config = dict(
    num_hidden_layers=13,
    hidden_size=128,
    n_experts=32,
    experts_per_token=1,
    d_expert=192,
    d_shared_expert=0,
    hidden_act='reglu',
    moe_layers=[0, 1, 2, 3, 4, 5, 6, 7, 8, 9, 10, 11, 12],
    router_score='softmax',
    normalize_top_k=False,
    routed_scale=5.66,
    balance_loss=0.00271,
    balance_bias=False,
    init_std_router=0.0267,
    lr_router=0.00125,
    vocab_size=4096,
    norm='layernorm',
    norm_eps=1e-06,
    tie_word_embeddings=False,
    optimizer='soap_variant',
    learning_rate=0.0061,
    beta1=0.95,
    beta2=0.95,
    batch_tokens=[32768, 65536, 131072, 262144],
    max_seq_len=1024,
    train_tokens=359500000,
    max_steps=4117,
    dataset='wikipedia_en',
)
Below are experts of layer 9 (counted from 0) of a mixture-of-experts language model. Rows are named router (the router's row for the expert), down (a neuron's output weights, with its number) and show model dimensions 0-127. Each number is 500 + 25 x the weight over its row's rms, rounded and kept within 0 to 999. Numbers have three digits each.
Before each expert's rows: a language model's description of what the expert responds to; "comes before" lists some tokens at least twice as common just after its tokens as in all text. This comes from a sample of Wikipedia text that the model never trained on. Tokens count by the router's weight.

# expert 10
Description: Middle pieces like it, iz, ib and stems like gradu, associ, liter, sit before -ation or -ate endings (recalc-it-rant, c-it-izens).
comes before: "ation", "ated", "ations", "ate", "ative", "ary"
router:492494468451516487542474496547488522489485531527490494469539452536512452523461515499513498526497491514556488539491525476521567503501486486518487531507527556493549490498479480536476460514454466513503523543505486499524479519462489448494488494501506465509475507531500459490503513460508510508527494488455512520519506546481509497501489487494495525494499498499460490469547470514521508484505
down0:511511464492523497510503507515468541482499491502527508504461539511500497530529488497521478511510486477540487493464476489523482425505481486416459498517512482502544509469510460504530444513532547480503495500522497484478527462468489499482505505476515493478466476517535503484456487480511480493504534461511487453501456455494493445505503502480494486474493490500521516475493538485502507438486
down1:512485500516451522513508500522514483529536497550525500481486454532486480453492483525450546502502516481447492489453520487465532490535523521490509456508509512498481499480499530507521510504501496492522517479485486547499519510486527529514517478482508508520522487564519477435492525510495490511520491535527515472447473530481504491491475552529504553499509495486534511485517456514547492535509
down2:524523497485467534550557504522510477508498508511531487437524486488528504476483477490502515496495549483517444503466496441444514452452525524482471457518513469481497494532523519512500513511516488497533486501518469476505493516473499497502484493506507486480492491501501532493554499470495495481430509493485503487495515491459502564496497477438556484472481514485480504514504497481489495521484
down3:463476459557490512502551529469500483536523503503530499487464504537539504535537500514481490499521497480530483485550532498451520506452512472504497458529502473554492511510543531506502529508513527484473514516507511475505470489492512492445508488502521457484541465484537483521533489506535503494540498513526496479512484483523473497509481483535498484504461517526510537479494484451501545476527
down4:497529481529519514506503532470501514529499481498468502506502513471550491514466488501452508523539473466484477504469509498495487506456486515465497495508477510466459462483510505497498537524480460506521469523460513513512496504444487523489491523480491494505510465508457502498495528506546503562498464490518520507506516485502541544487490560497552484503509446457510461515442458496495522522532
down5:540504516449500479505521529521492512523475493527497493498550478488541440539508512540469468474529548519511532452500477530526492506510479537520513509519482529509466509464501485517488534520491518484534465467485494492499506536505513496461525518524506465485498489438524527564473512535520501478485483462533520474503496488528470519478502473471505490517512487535503510511505475461486456511470
down6:495488524482448487472527518512457504482514487494508500505503507485529523477509527472499517503515503460521541478518522467491516493523521471457522480493495477517522485493469541548492520489520486479447502488480505454448460474509506485497501458535512483436458457505492522477476506476549526484547478496485499502511488479539443516471456513536471487517517516492494549488550495504484508492486
down7:539545527489472478537467499470541502510505512477468477504493505516504531490559494530562495521475513521489554475552520502521510480484470516549505484507471492501480540533475552498498472491548498484496487515483515502496492467495506498477519462527521506479447503488502458530503495506478506506475543526516498461530496477474491502501551525490538542533486483503470490539498482494483502545487
down8:498454466501518511507429489501533520489500463554528541487544469488492485492511502530507483478444505499496482537490509508489495522536495453471530463494484533517498494502513496547483470516519528489510490493520457515518493497470505496501511471519470530537554529518487481469490500472479466505495492507469509551472510493540474460539507504510497476462507455506558525511494503539509514478529
down9:505479498472517465504479494469474472509501466523479533543516498490506500433504453468516532512509519521451500534501527478510520511532514492537483510482510528521537495499496486522506492505527476529489495473507523480521546522521473526495458501493500496546498481506514513471532538504466537535482445489519431529524489478490454535533482497495501479509514490494473481462553495526481458483470
down10:520480497525496494503551486515466477511511492499490481504537522529527447490536516495497509512482532530504482490518481549502506447505482516530498524538511489511563512506471514555534468496521524500466475501545512491463495535506503489522519520430515529497449526502512503502470519505482507493458524514495498497477496546493500454478531466491505504537523506507544531527548534498492485478544
down11:516509499469492516489515574497463522475495499500469539458529493489513508487510477472507533548498526491530526507523513513492517526504496477504508494555522514476535485459531525518467472500518518479476494520494497538485477476495477498498475528544488520513477495503498441507454482534536564483505475490508502482536520498519496514482512544443518473493475514492473510508483524564537484526463
down12:493536513471479491491517509478443490504506498530475482502500513496530463437493463502517470517504496514465481535514517499536552492495514514505504518523540513527522478502499507516488497535460514514490479542506506518504490522549490505533460472464526513506513530454486554504530471490527504549541503486515500443486520468515487472465501473527469521497503462497543491466519487485540528553492
down13:501488487469510480513530529497501497545497524509530527484531504526541467469555503463522499443474514534462477480554491520488498527514492461524495456471562508496490471496507475522540485518520523474495474538503503490453497481464527515497485502463501458458528517526467508495518481467532485484480535560488473521492492498504536462484473533466508496490491518497500514513484517504537491504476
down14:528480503511527470507468587470515498483516445475428512521503510511480514469530514502509459518487554510498504497536464543498536501510482533452515538512481561525492502461509487517470514519462500456459481523505497507495514482511503474505496524479505544488515504521509497521511500541513511502521514520499456497479522500545519541477514490483503503513500504539506512471471527518533525487501
down15:500484510501481486561475485475491471493555479532470475468490460472457505473487513487494547498510494519493503491454515479467479506533462505520512524484486477521494482494495480513487460478567566493472478500489491536532538499484516510510511476499536498473466494483511500509476486488448535554495491482491510476513489530518448535500507496529529485492453497470484545517514456502533489495499
down16:509490507553540469492500495503481539516524521435429519472430472529483496534503495454518551495477521510523515463515532463467494503507479516508485532506492486461482473509510484486526490507527487512480470479493533466534468506487520480522500517517532472476532509508492497501515503493525461472521482522472536472468485505490475495528501535501507523535514487454498517485508495482481532442512
down17:494475517505505499514487531472476505491508519509517478498435529493474484465475490455509511535491467521528485493501485510498514515465465523490507507478518501454482512496508489430478500512498485470516543517509538488513463462543479513484463482496516494501555515502487477516502471429500537435443519498484537495502469526518516459500466482472521504487475484465494550460514495510483496486503
down18:477514513476470501517514527503508525539506478518532503496489514510495551525496521520453495505520502454449518493468510480500471513478463503505422522478503464497547505484486470547508485505504505483454486495530510543537450480524524528524478482476527542470508480541500484492525506474508495491479520527535530548514478480522520469484496543471489534517460483485478523498480499450496517485482
down19:541477512508542475522504494512462466467535510506499497535491475510525485489493489508522498490478510508469489484499485505516470530522502530493536518490453531499479473509528506472501493503511511512464490491486471501527426518498499490489511504516501465485415504475516508532522488482463524503462486477471535494510451506530457531566557518529482518517500481471484468478474480496511519512558
down20:531481485542483513529483488490526503470480506498517518498451532504542534483511524492495477545501491480531496480483538533528487516527480553519471469499536466485530508547504504466531464513499512503488467457508540505535522488509497484495468486539502483541507549466568488511482495511470520431550505485495466491493500487511473502511526501531494484532495508513519466495523506511527472513540
down21:491480523518490514449514515494496517490510507529506501518481527502500522525490459521513526503528479498521494511505467472497519521522520481504560513483490522522485477482461527507478525474556473501469531531512437502478522538512505492460496558522524529536486452489508531507430504523520489547460490518499508476535519519515487456506516499487562507515481539486477536503489507540515519516480
down22:478493476510504501531484504482486486498481515483537480483467521483498455513476507510506472502496440479530444510473509448489479482485481521507500471517507477498526493521495473561509486491492539529526523511482518493497519465505479473495499463515488518527493511461527496503511464508490463486500502474537528491494476511542510507459466508487554521497530529500579526495443557504530516446509
down23:502501541512504488488512475471525506538501503478500497489466494520497509465520491503531471509499476508513476473513531540518506513493500511443489461497457464462471522476483521492505494508498462520453535505482488477463539524459442516479526513501536489540530528477523512526525521485522552462484529555491546460518520468523515500504505492473481498550518502483554519523515497513491489547500
down24:525477471509515509520496443471563497479515501476502537510551492501517517480503504516544485499504453522547556487522478504478518461504525510488508508513520560486512513524534485531472515499483475488468497466472505492514491480519490501470490491463506528498496560485504519540506515520513485473489472527470455488525489462541492500478482478469478542521515490496477471488550551542511521503506
down25:508472525457524565533476509534461540469509521458505495502501459532439513511503513513472464490484479496498500450462502506503525499515476469521515498506501497493486488529475473558493477468525507499523501493491470511532520521525489480524537526495496495475504479518497553499515502515496500508530531486513461512489482547532521482497502472529502465455531462533482522479540525494454530488457
down26:509519439488533517484511509508497490474502491535498507488515500511497485470502475508530509518459450459545503563506497498487481556506513476451543509501488490496501481453505455485527517492498484504527505504483545553510491481508508514478524497492492484512448502471490491476498500526509448519504486447512471473494492487460490476469490513509453524482475455443492524523442530508484472510488
down27:518467501496515491491539483538510525526502482498463473506536502497470559510458488510486500485448507518530459476456464479490521508491452482503511500482505491468467520541498541471475464509495505517486519515471533518493496509552535542502513528476487507502453490471489499535479498500483505534468463476491519439478505472480513474485468517510463496533551493500533491494492502492517557536478
down28:529528493490534516481535479488503492521498493490551505498467481492495503501477442513525550535508488526536520499497490508542499451512463478510491495532535450540509522506522486541529499517539494534496506530453502510496516436505483484510462473521497519509510476518444474521539480508481500492483543558506492492496532515480516486502509468524474466485487466513435461523500514515495483505507
down29:477473497499478462524489516462471497522450507489551512481483511474470533502473534507515533458484528521472536529483491489493505507491465514496540536462524480493496509533481488526522475450496498525498477476519537499510525476542464512484499492492473449499504523476482525509524492423493504485542497539475498526540465509476478474505468501441545534524530506490518500490516488523521494505493
down30:479508492516499509525484547479491495472534479514495484473468456485485484527485495495517485494539500466495506485513486539532492459472513537483520515517497549504476476517501450495496520484424491508461467519466482513508557483494487534503506458492519473526525528528482493464516460502513457465523501495490498458489529432487513530491477499561504471492471502513523469532479460483502507497511
down31:498498485492491507515479495514526492482495499479534539536494478438518524519538513477505486456543509496470505518438478546449474520475518499519521486446494505514483484497477478504499484494505517527538474502507491542451482520552510504505526527492515491463536466519520500521485497535494509489498532429524514498543515476537500481448494506475502476551491495533490499501536532469503473486517
down32:489461511512512509513517515480507503516476510548488485486519472495473497456482508499504488505531506464499546491496481514517450497480491471526463489505508465461526544520454479534449529526536516534493494510486502460514531504533481513535473499472517520479504498481477509518502485523522526479508542484508451475535504475542454470485496497479474552528532520524492486485477410501494491515495
down33:478550530456504500503504500483504491492455542505504513514481499547512502489501511514541500474536484533506478552473494460503495539465497491482510525520512471485489527476470540508484474482530529461508502466472481495467498564442454456524516501521515516500501535507472469494536524490505465519509539492496459502490512519459521491497450538486499492472504487519540488499481524465499511449516

# expert 29
Description: Verb endings and whole verbs in narrative sentences, such as -ed, -ing, -ated, and moved, returned, joined, sponsored.
comes before: " the", " to", " a", " by", " his", " to the"
router:498526534488491468530455529529478493525506465499512528433484511515465507534476481496493523488529542525501497533514536486489528520486494488502478524461494511494538498530502481505475559529513493500546472504483530471512516535478533471502502466488481481477492478488513549475509481487471478558517513485503478526530504541498503495497516521502541466475494463496512472548520473523543480533550
down0:527521488482533502485503536522526534468521460478483521481494500461535469515508511491510527513516506503502501511543467511445535549464508533526515503458501494494491538456519520556457518479507479508486522484513546506537483504520519486557481445448491473492517481489463470507471523486516500487530479509534565498516500499512500525483488502515447487543503468480470495501494505504486512484491
down1:511490487476472451491466509482463529481488451452535532487493519513502482509501478547540516519497512499519500457508523492496535464523463460484508473532486475489531494474512523526498471453469499529530510496548538501530477473497552494544476476476498509473494527498539511451505486506514492515523491514520487510484514486516470476520473454486440539487468494516556518520508532493510508485504
down2:501559459531531484473487487494524448512509504499481545511490465490461507513499483478503495500488506531501488469497449505481497474510508520484533502542534468552465498449500513511517470464472482463502532527503545503524511522514505489489465502514508526466461512519495496519473479522498505515517528510482470560465526485500512513464539480445524555503516510470480513533492467520519490463484
down3:496520487510482486502519521516516478481519520503465508487510481487438499474488515528513475518494483458515525471452482452515517493488466497481488497449477529458519456481496498536482505524511512554495502476538500536500502475492563496501483540504492462496481479464449503525519511485521480513520512495522510494508521516512441463476501540517465479478498509474485447530520552506482550472520
down4:523503477506523514525510486505489468480535483512512477478482479496541511510467579516530514518530463495514518510497499465520501476496509508520490488474528494506509509518499512555459464485494438521517524459508485472484507456506451491475488504500519488524503462488516487498523535504511466505488435516501548496486477536496493550533545513527514493478488517548468450512478552508478522518485
down5:560495501457564522506481499530476523485470509509489486489554503554505506468500494529501468505488475498514493475509500452494498533539500484532521544497474509454495509486515502493488471516460523499452523527525510514521470493497480524519498484456518525496531544493476538519528506529510497504460498535504472506521513482462460530481488474502529524455531467479511508508522498498445481470458
down6:488531500494470536503474520491524531519517507497464503512449483518432481506478476491509500526498490502474501518524515514491494530461529471491460505457479477460480510522476452504497485492545504512512482499502520512499531496482511459481496475483483483506483480479482495536467483510503470479528461515462478477474522536480497513426527467455536507475510471484504509545439517543506512454519
down7:524488499523548552510518508533492500517540496462473503505544489473536484526467523454475492467501518486470523469459470475509503477463472498509550515527505491449494487524507497531496511534475478522470488498521476484533508508497503514510500526498516481512549525519497453508550435490507517488487475469531484452516443522465528513521510487461497509509513543482516507531467519506488491498510
down8:497555559498473468482474503525511514518510514482517511474505512514544488526475526498504532468482477526490522484547507459537455519478524516521493523550529501510500474524534551490524496492528450540477478579476472493478473482473494483487446484512481489438509468512528502495531496517504501503516496501527519450493544528481509514511526502482488477485506485497498527500512526482486511492475
down9:518514508485552521471495503497520516514526483503493459490497496487497438517503443514511451538505478530499509503544536504520506481489491503498501490536530559496492516524504500480508577515499443489513537488511493515485508455448500520484502524472542513482536502519521530506567518514503474482487449499502470533506516513509494514486503495527523451498550522506484500470478476530506517475526
down10:500499507488485490460484450539494483534511507559529494535477500468508513456471508516442515540485514533536499459472470513534489522499537503497454483494500501527514473533519490490484465521528511495508557505511480506491505503506511479514505487505491495458538482462450480491527487508492515470518482486542515509526472448496461516485506504488437492556455520503485535490485503461518512508488
down11:478525462485508496509494489490467513529506457472497515508456524518515517489506505494477528553529496481503495540493530505513478513485513545511461488479473512516504543541469474464491509462488477510516484543499516478511478510502475464482520481530445523506526474514530506483508467511466498532570430489499516586532502518518524484516477522510545494513498501484507488513454512487508487491507
down12:451515481528531481493457507468529514523484527495512481467477469502512497508505475555508494513499463482513529496501523459538555532533504489499565492507519533501488518540488488516434534462501493515510529496501483482485461495482532514478471530476486572498520495500489478522505481516494481513505481463509541528524497468516494528522497509524515530499493504496527469490497491554552478540483
down13:508461531518527502463465463531541484485520469476552504510499510493486475485517539526503512524542533458539481516538529496509528545483495536512525511511494551535545499527492539481492490460506480520462502488509475510528507493515503508481452519541496485491524555508541516504518522502509493509523506491470525467498503502532547497488512498489527465520461489462532533497541489537520516469499
down14:492532473543513480500491470471576523523526539526474521509500529493446533501509549502531480531455484520517508505520521495499511481474460510506469492493478501472507457490522473493471518494528513543514489494514481493505515510480540510465479513445528469520545478479527524477502490521490496526492503520524522493538521550515465449516512505503515520533538539491507479479502533474505473532525
down15:501482534511506523471495508487438497490452522534469496542478508525468476502513489474524489534463483480494476476461508522512550471476502518503517490520522508499505465471505469476494522511522468517505500473495496529504553542470508531487522512499526465521479490481569541490455468490498508550471517480486497514472486487516518493479493505488556467457523538497501505464447538516496488521505
down16:466527507493528478468468468525504509484482495511479518473468437518489515547483514486511527468487516526502486501499534564450516518501520490525535483497508552487496477513483459513482521524482463428519501482469466482508517490494502502497533478495485513459481510487445543507460531483531495554517499514512482502486511512471495455511476471474498501503492483496491452482469496504485484534545
down17:455496490492463477504536497502511494529437536479514506496494497462531514453471484481467470459489484435490542500489478546521482486510464526541522502494531462481457512494537528502511487484503498523498495464458494496519502487479500543489490494483501486471470526528502518503447474476495510496502545489520503475466525528542516457508489510504547494498529490469463506524463478508530476491467
down18:488469502463504452483458493469545514503520503517558528481488539512509447534525536458489473513543481521473496498489487521484528524479499465503447485466471517471483437488469477513497514497489510474504485500465574486494524498520504473512510466530486477511499499484487509486531494495497477490483468481469479495517464526488536501476542532476546522506538476486517515487517517537524512489498
down19:505539478521505477501527472503497455508507505485487513472542504532491521471459523497491494505478475505484509495508504480501503498530528471503535478504504469515537499511510495514527508478531518508456465501525504528491519464592502471528502511532483515470512471508506509555506515526529467464482489446509540578501499462521503543515535471493483519468558525504504509482512520492504518502458
down20:472501495491482509468486515518520472471512489453515494482523471505483523470485473518474518485505484546521512484528503474477551508479532495518545517482450517503512528476503549499463501527469449517513514518511504470486460483521501522444527501518505514506475452513452541487479489540493489504459472512493464482533454508451481498519538478484523480467511468456477534504503514493496530470471
down21:509499527537474490467445543514491501479504518490489441497475533473512470490476486485505516480493512510503463486493490545469494516455479520506502452504492491424500541542495486514510515515515463479509522469469539481473489511485479468473539530476532530497535497464534536526501483533475485493499505436498540512498463495457481500484496519482516505512536527497480468542498533494489502508503
down22:485483515519475512510445485504532514512506522512484506468454490473483485519481498452511473495537531454483515507514544485457459502481520503492523518455519507513537456508516483496544504488529499491539518515525512516522486502514482486493492494457522517549480510501455514519523494462497451526481493505449442518501516511456509549508490515478522467464502509498511513480484471515505488421519
down23:489461520481473528521469517488516493487472512514474492500510464511482474478494498492516511492496433527458542500454515479471484468483568534516533459497458526513507518500485453478477504525487486509497472521495450515485543468479489494520486472489501484491504458489473470512497499507536498443506527508478499544491510459492540488494455509517516462480515500489457494481485549491497476548529
down24:472522540510537513479513564454465495494477483503461517504484523491452507470519498526541520485467491494481436523487482493502528534511488516508522465480510508520482506520495479535526471559495469516460520509470541494480511527476479461511481501487505463487490509493525498490489521468497516455481450463471516537500500487464466533499503510501452503497548499505494464511500472495468507470461
down25:486507483494471505492492490518490476485522493468480490522517486521516488532523505496464526444452504500481534519492509505562505502469482486521467462463478522484506519489530477498490478552473468475466489521506515504536498515556485548460545492512471480496516494459584495500513489513472459433519500491537505509519491486512513527478490466460540488504490525502528507479514487469502476498512
down26:483494495492522490496478488510460487523469532497483477515490492522474462494516466471484517533501456491483541481470502488519475473497479459497454504500498539510489511469517497478498487495524465509500467481514512458438509503466524507469481484508497490524476459501532478428486499524469507516492492527438494468516519487438465490521480482519530445454467485516507459502495521535472489530519
down27:527540482493511486505467505523516508519469529441529511466499483518488504535535538502512506487474497534524469485479503504531517494499487491490486552514533508507465505502450514509547514464513492495522470490530502524519507476475487507512481512528535510526492465537490500535529530529528472469525467483503489502506550469497487487482505536505567475525484520555482506470490483478491453548555
down28:528562472480472519486539485477479434516504548464457522454499484464454513491471490480506501467484494484500519492499467483512534505537504468538548479463509493505505502469491500495529525502484510495485513475529522518482483472499502479531535505533522462514444495529462453521511482470502496476493497499497517476498512524466493473482475529513448535470483513518485522493443497485488517480485
down29:522435484513485511475482522498498479473477476508484440511523518528480495507540493449448516525492456484498473504515526541475497505473478463486441473510429487498497495525555489502477540485516511533511469482504512476496503502526503547473518498515502515484475491530539528479494477506552499481478489477528489535506489519506456512511509491509489459513534528515510455504479473507515485538507
down30:466521500518504532539520519505478543544506510544474503484529498490498486505514531447528467480456488466488485492530482470509508498551518504505491503509530529485495492491502495515501521493491506529544497550505515511544502484499528550550510488444475526518466484504502533510454521510484502493500491467456473516467485534528520510486465496532531512479508494565469515455499527513525523547502
down31:514502445521525494496502531465480489514493506505463548541491514508486510547529489503510498459482502502502476492490491488529474528483478471475552553517490504477543516508497511539503511526494496504532513505485480529491485466523509548501507506536475516497477504523511504474529504460524508533488478561448476497460504513488520462534552508437521518515486502497534493526472501522483526447457
down32:492540485512523564516527487494539494534470506494476462506475456484471512457477533466449500495492511447488492510528562493491523472534538506480512473536491513504532487503514505515521528491511486486526473462493497489518532479483479498472519541448529489524513488491453491537494522566532504466493507491494505486501468514473506533485481487519462512500480532491470482481508526540487530519503
down33:468521513530556496513506481457422484499533502482467534496517434490486490523447526502502495519502515495487499483491558503498460536473488479480503499532509502472521484500452492506496519486480552534535530478488533479512479498493508507515543510553441516512504478476480457481467498548526491479495507500499536516484480529501517506490521502506494503439494501512484524484530474503501500529505

# expert 23
Description: Plural and common nouns, often after a number or article, such as games, goals, matches, students, group, success.
comes before: ".", " of", " of the", " and", " in", ","
router:492475555498496490512483478490478522518504534520472532510491486520472493500470528472509537528505551454507492495527495490512507499493490541559477519487473483524533522491526472478467504484525526510504530465511501531491524501519501488538466484492474514535484547474480499478507456466491477470503492524522505521476533499502504487513519514562423463468471519493493451536512518518516521482550
down0:504457443505548507489545510499524466485529456470515546504503489524515534447498478467508482501537496519475536507497530511500497478530511488521479485490487484512474519487508483485480496549467492461502534526471487501490494515544475531502511494512534482544502509520539561458484507499537478494528502519440476523474468525511494524485524511490513462508503496529542480510476466476479470493463
down1:476496511436493528537492505514496488504530499499499486494543461461471498462538493570469526474511512512480501539535479479530482484488477537523470536505493544505445481495478516486500515532497494515551498500499433480475484505524534482490524469515496519517475491475442486507475525517484497486518479484455471540499545491512513514486472492520512512489499486555471467523514496496514518522509
down2:568524505500494486505477451523510520525467510542528505474523530462513484533527535525529506462526494503504485492471521459502479507519481518520490477484474525468501557487515479441517495493561488499501493494504490497544519457487491517502441509461485514506506513460540491476496499480543499485478499517513512529503532510488542516478482481492513492470475460448510437495486516472511486509494
down3:486482517493443514549476512492515532468518500506489494492515491521528454451493496492488512498469512496504523471517481503469491505508480527529471449520450469466492560461489505491526522503486468527572498477508453491499513499531516560482523474480531500481514547516484492467492486496491543523496479516503490535501514500518521545549483484511473504481535527469536517492505492469498510504546
down4:485508492523470536489477525513506506480519513504520502506521550464504506542510517517489534517513541475486477494509502504493525496504505499492494520471485514521505490504519548501564460519472521555512455547511475490512490485491471522473453466536490506523482473470490536486505525494508508518508507511496532502503499491521500588550471479550514481446497437494507476517531544505520508516526
down5:511485559499518488514514467480502513501507470474466458521477515516528519516492563474460506503507493487490509513497443506498510474531449523462478517502507515530504498495487507570520477522523474482497472518514510435509522522475455484491478477518469525486516492510533465488489492465480500498480536494514489496546502487509488460488458497517518539554460510521534504519520473532497542532485
down6:475475522465496512468523501544529449443482501478496521497522466464540456474474505490483476482489482481494503484514521491514459504494487497478480530474491444520522467463522483522460489495459471523484511479514488474522499503463480522480489486527486536501462498508484545487489459491492492501533487456522519505558522504496532503509550560513491538502487501521484525500546533495504516492459
down7:486537509501505506457502474537509477477510536479487480500537493478482518454470504479497538520482508523518508475511513490548478492507544495555550489484550488522493486520487517517455539490534472487476514543509478483456518541532485517463499503535527453548501496464502477450476512543488548493507499477529547507505484509499486513449525492486500476516512476501527511516496526532518499493473
down8:509523474481501435538465540514480510509512487487525515496559483499496515537512545536510471479478510518499507477510530528502499470491494508527486498488466504504477487563497480465478500485523508492504497453442532479468517463504458467468467519508521461544474496499519504462519500524489507488496485504512496468472501504483551485483520566532478505501548528509540500492522514495496474522456
down9:506470507513541498457476476475515484493514486481524511485489486478523522514541508546518504520473474483484482486519508477516484498474495532532519471538473551541525519465467472485529510494499496514525476480520492490483515481501512454498525495563475457505460540514424463484478500474526513485491474484532463530524503481457504543463511473544521486496486497486495493531535457520517486511487
down10:488548513468478504536507547489503502520486508490471538487478540488557509499491492514534496478476522489536478533438459485512449465475498485536500546524489492483513473496494493500494500535461480519513499498538492501545486499431507506496495461518473521524512504492542537494487487476515503513487545511498486536520531529514496483518502531516483507456568539463497521510498521533475514503504
down11:459490539526457479533511527513486484484504490488493506472473529490503509532483522457500474469511490528470519490534481483492494507475480453493507516456518479490424519499529541503449561492463509503504493459506490468474490512554471494450500470493464513481474521518489509453501486528461465476501482507486485494509484495499478482500492469502512532493558501516542541520467484495508531508508
down12:493511539502544482469461460502499517500506535475488503551513514470523508528503531514489494532485484472457475497527518547500503506489517504506551434492519465498521478490473505500500483489467478517516533512505486500518537509560484491474497561512460462528525501495495567489487498517470498517507519516472519507546546500522501499514454471481504486536550546516468520493498496517486492474497
down13:519517523483531510471503524485503520494472495524454493489565526499526473496483496510515506495483520512478534492550531527503501486489502485464524509502515480497493540516523525445479509486505464499488487484472570557508503490457509486488568456551492487487483504504529487522520532542511500500467507512465509515496471527528508475539523493520493506464463501518503551498503465468514481507556
down14:520518496457447524523524509501513478493499512501522482497459501531539508518509517505532490527531473495500444489513519470500516519543510533476473495508490537500499461531540473555491519500486504477493498498497501471555489491440527533494504507486504488497484477528530527548472533538555537494531495497478514467533503543441490472523494464468492503489515487529490498523556505482477495496521
down15:502491500473507476468526485504501458505504483499521514477518518486468481456489503530494522504495446473489481526539509530537518530524481489485459445504513483526559536509501494474491490499487485474527503532487481466474477490493464458472479512507473463518493573533476496529500483493502499494464477510554542547511446491512468472490506562507532496488518525488509533508498516493471475508479
down16:457488526478565518538531509492480520464460512491487516488509477526489542543510517520537480497501487476471523485488495522526521524480488481495497525520510513495461488514491488515485532551475529513547469469502491485500506518525506509471466481493479496528506491485471481469537500492462452592475561501491504498512526511496501509459456528498525500509495503459502479503485439505501484497476
down17:511493490500464453506523523500515529498481497469479546463469518469510565466516504490527534488568505468484515463492492534494463495532498525467476486547504514528491486490519516492483511543485512490498489458496523508494477502525498508528519504488494488470463502494514501518500497574518482509536489443492506481470491495470472428516498445494506509504504505515452500509503468487503460457490
down18:530489477534494489498498464412534520519528525503500507506501460481489487533481465516494476515516452496486479513488512491451524489515557468502490509502479517514524496524503486531511519519527469507484495482492497526493522520519498517524479499512482503498545511472481488530532518539506502522467484494504492526543546505507465528468513529477433482444489488527531494530530539562463487509497
down19:503500551490528504459460489501508479514492537495495516444493502491559426457492522476481492476482473456521514527494495525474473490451459516499536492492498493494530448473490517482525560514533481524461483529513530505506529501502514546474474516479492514482481529494500503498543468494444487457472527536477508486492536492478492488483507495487490511513504513496524470501494473512528482465496
down20:508510527534491528546508554463517501491472530496532469500527503492484496481502482478525541540498471528502439502525467490479513515515472501497488469440487462488467518490498457477518524491497515523524524481471486508520511525510468483476520531480526509567481477484504521483512488513518493510500498518492499488506492475518500447524494504480424522478486474513526487479472516481552504523568
down21:522457490488502475521500529554497501479513512496484513492495489502521486493531496481547523470504502457486457470497535472490486497497517543531454471442547475464483525515495496484506486486510480553517468489474506477468498516500515494504475427492472502521508479511530508455496528500462518485502475516524452518508503486534475502478542497508483483483443472511507486520480497466526450452481
down22:501494511499495478492472504523504529510483541498536465534489494475519518551537501532488468446507497494495491459509492526514504527494480479514506506482525460539541519468540511499491500510488535534466479519525442484477496511492529484464468482523490496473548503514478464515510481535536467475520533495494462497503547505502424493449497492490545516532554475497508527499497485484489471485491
down23:462498492516503530512521503507454548524525513526509468518511484486532477527508498461524522504506493520504519504474500510446507508501530521499417500518506475516501545463548504470473463501477507508512486542468546488476531494485519514493478485507511472510520467532499473499507501473512529487542493518528494522535505468481477460536451480512481514473538488494537532500570500511493504513546
down24:476478499485510452497508515461512533488519533479527473506525514488516521512461527482480510495485514426538496442498509496481479497504453440509547469501503488545498509514524483525503491489487532524503504492474491499536519481498466496508505485487462485444519487490478525516493560501458454506488522498457477511497456518543512518526527468496508540459478482479490489492477462464475492494482
down25:468474519535533489499458517493520512490561505526477550468475490478493488460483507521499513541487474500482518502492503530520525490501450478491433446499439529471499542511519476534476491539510503494466511466493474490485526506508515475510511532500502499520474469499528495507551467510486525470481516504493515514478490477487509502498492497513462462498513498522493423504515480541511508445515
down26:487486472488493528505488531499505492542459522468512502456487481515487514534565502472540504509515490506469482525522500494538545501505525483526486520488522484489467481519536469453492502478481556531478533479519538532472490497504440548562470472517497483483492485515525541516520507491504469510472506536461491525494527491497529511537517544501506496480485486499498478521485553467537507494508
down27:546540503523499437506468471507489493508490503518515483502519499501499531520562509478457473525481459495518521523467524497475470510485521486449482514470535535520526491483480556496513510536512507540503506523518494499518486492523513519471487512486483533492487446499474496450531461498508490498501518477527550515500474493556537525471442504485539507520474465488457522478501514500526496517485
down28:467501510546465485514509542535480505515517473503516481452489539524506464456495480467448499513527484514508491496473537495549499460487509525464461503486484517506479508547517497459545523466493500526496500501484500522538500536504490517512529491446515512488497467485527504476485492464457513511494473493493546496513446508448509463536504505530456490446503515499508460501486489497524490531510
down29:507476526485551482506528500465543481492512530530506493486484558484483514490546512486509488484487527487463511533468477523526450509492496533466504545498526506533487523438552487486522500494485515476545494491483475532515490512523492505515450514507460485552513526502516527462547462477468516510503496486531482541509465539490479489535506502526500509518465511508499478517488534497462530478516
down30:507500444540476472515497461502552467514518498513544522489529494519490490521527528453500447482444507504515492549504487476516473523475466482498492532495479510507497487510443524496500476491515487474490460504538497535530462500528529537545517507546505521509486480500488503504514479494515474520495509542479532498477532482509450493509525496501515473463475531495509509530507490493529430462506
down31:530491493485466476472514498512531505505493537505441489475487503516470503529512519507460521543494483527523487492502535546549535433509520535546507497490526449507495490512529551458563500544515475499452503508499485488520483512489508498477504515493536505464493515516538499495523486499527510523499532535505462491526499496489504499485482491489520443462474518494464475491546494471513464512510
down32:502500515496573473518517493502495479512500488485500483526502499537524548499499505473517515485515503477481494511494487501546492496516527465491506530496496459485487480518545484485531503432471544532536508500516505501479522515484522464500518501503497463472541528554494471478531497512441471522453497500531445492511499484464500561525470477521519478456463536504485502536524498487498533518520
down33:511502472501516469486486451502492469515496516541436480512487475519497560498480483498506554520530495510508497501505516476494515484496532495497490516521490479536536467498513556512504501551543465528489503513477469462500497466494515475525510508532519509541525489456478492529535472543474499514499505482451471561479506444522470540490497494507522480505499498543463512496506499530549504497492